config.yaml
d_expert: 128
router_score: "softmax"
vocab_size: 16384
init: "normal"
init_std_qkv: 0.0425
dataset: "wikipedia_en"
Below are experts of layer 3 (counted from 0) of a mixture-of-experts language model. Rows are named router (the router's row for the expert) and show model dimensions 0-159. Each number is 128 + 32 x the weight over its row's rms, rounded and kept within 0 to 255. Numbers have three digits each.
After each expert's rows: "gets" lists some tokens that make up at least twice as much of what it gets as of all text; "comes before" lists some tokens at least twice as common just after its tokens as in all text. This comes from a sample of Wikipedia text that the model never trained on. Tokens count by the router's weight.

# expert 33
router:123144121140080066085098081068141082078076138110082146129160085078094145149102178133088132097137110071145134131165187175130074178135172107073170137137142083147141189120143113154097087125125140139133173130101069164095099152171104138114111135150159072114095125107157123081076111092129131107105130073170091180126131134132105105114092179133146104095046162156150194154117153128156118061117136133098085110189142096071102106130113134100155178085100099099159099154104161106126118140134144
gets: " it", "a", "en", "i", "e", "on"
comes before: ",", " (", "\n", " was", "'s", " and"

# expert 63
router:158148147142101076113131144109102113100153136134152115114180080095071078108126123074142092083137083092117113147137134157139100106170123118051145137078105070140159154146101099127164078179134130149148135134114128140129054173175137109129114113169119105124066110107153145121090131103082095135114115141152090182111104063103150089041111127153125085141093119207087146163092158140166085101079144132090105118155093128099135133147153068136154173071129102096114091108055141087161155191099076
gets: " to", " not", "ly", " would", " can", " also"
comes before: " be", " the", " have", " not", " a", " as"

# expert 45
router:132176150132103100092078095155156129130072158135129154113123081137174117140134110157142125101082121097128126145128147175206088182088140145148118155045160112173103130152155181096124107181098158138112146128091128186155082152161153076080176157155116101121100083081141134121108110098062107193138149124161121178066104092102120139138113137186174126133131125159081164088111134167194078133083148108083080107132090060136145096099152088136156186086081131137134175157089124112160124127148141
gets: " of", "=", " or", " for", " per", " as"
comes before: " the", " his", " a", " its", " Representatives", " birth"

# expert 61
router:148149105140108120126113075158141093116158161141138145089129069077095155127126174100114155091058117078117131120131192167142098215153165157100164140141090064184148191106157106146138082184117160138137198146095062155099120160161112153125158095177138070135114109112117127097058104095135084170074173137145114150136121134165143134095156148141146156131120162120127162134074119154151117097125144164071102142109092118093155110141190128110144219128086128141169102110099148156201157139148126
gets: "os", "o", "us", "as", "es", "ia"
comes before: ",", "\n", " (", " de", "us", "ia"

# expert 27
router:113121110138103101142045098161137122103151124162154173125131116089079145089112152125092143120137102126107174173160130168159106144148168128087127172149079077149132173151126135187145105180090174133197102197086081195129109139176095114112157139146182100113111073112180148057127093062123095173102148093176101173103154148106145074120125154150158087112117169171115196147131162122134088104131112169116088145126090124085130101141149122112206142115104130090179170175079117139136135150138115
gets: ",", "),", "\",", ".,", ",\"", " ,"
comes before: " and", " which", " but", " the", " he", " who"

# expert 38
router:129177147130047073128078091079109121107113125130088207130159109071112078107129123110159141096123133085088110161148179145146074152096139137096195145134091113156133147098135098131088106145126169123126142143112092150122120142169179071119098139193136118099091091100128189145093112101127120158110153071118102229123149176102116051091095112143139105152137162142059145095116144105130119090075135157083114112092142087119106099183110146184195164131064131122131143096130116125167119160104138
gets: "\n", ")\n", ".\n", ";\n", "°N", " |\n"
comes before: "-", "|", " classification", "+", "   ", "     "

# expert 21
router:131144133144139104114139099074133094134127159173165144128148101076129103134105152125105154097124118145094109178109159137122131124115145143143192153129131107117146141145119113121081048123123129162132135177070113144100138174202120102132131147146132143065164093078199180117080144081117080188137152059134119178081119143105109138068115152185115135095044193127142211176100123121118101172065131150079120138170094105098104135118150138123208172134102179160145123112121176114138113170163087
gets: ")", "\"", "%", "}", " —", "]"
comes before: " |", " |\n", " (", " is", " and", " –"

# expert 43
router:144094137181124105067059088120140107093105174129141156103169130067099113113119173042119059132113134111076165145156140158119080122121159121131127179139160139162076141182148162152116133133102113096200122182119110150144089166154158138098133148130137103098122121115174164106095129119076080129162174136143115143101164113117157109092112180122177129083041184159159164130134142106177106166092123173137096094118079102123100115152190137140216169112101169146130115078143151120126142184141108
gets: ".\n\n", " \"", "==\n", "\n\n", "===\n", " I"
comes before: "==", "The", "In", "===", "On", "A"

# expert 20
router:126144121133201113123152094153109129118093146126091131129136164112109145137043132142140141111124116040093110196108184178136108159165163125088179160146115110126128199129231119133140076132118172159144172137090123134086131147141144083125177170132165087135152050090141171121066109056104144158082104144166097146089142167133132094123101145145181116123106152146128172176086161145120090104118071142108118157094097067101139121131126077126161135108135140111180118133059154100113152122141091
gets: "th", "st", "et", "nd", "est", "rd"
comes before: ",", " century", " in", " of", " and", "\n"

# expert 16
router:177130120142091109082095114106109084140108148133117153157130114089085099084097123093142163159094070119107166166154143172156090112114147142105139185109102099173159156127151134109091112142081174166147157227080074117134102158150116112095145097135171089080109127127154179122126118118137097144153100068173093199096083152157180094111115128161171128116056164113131158159086158127180067126112108086085116083156132086065158102113141087147222154106124143134115161139078130143110151130121143
gets: ".", ".\n\n", ").", "\".", " .", "?"
comes before: " The", " He", " In", " It", " This", " She"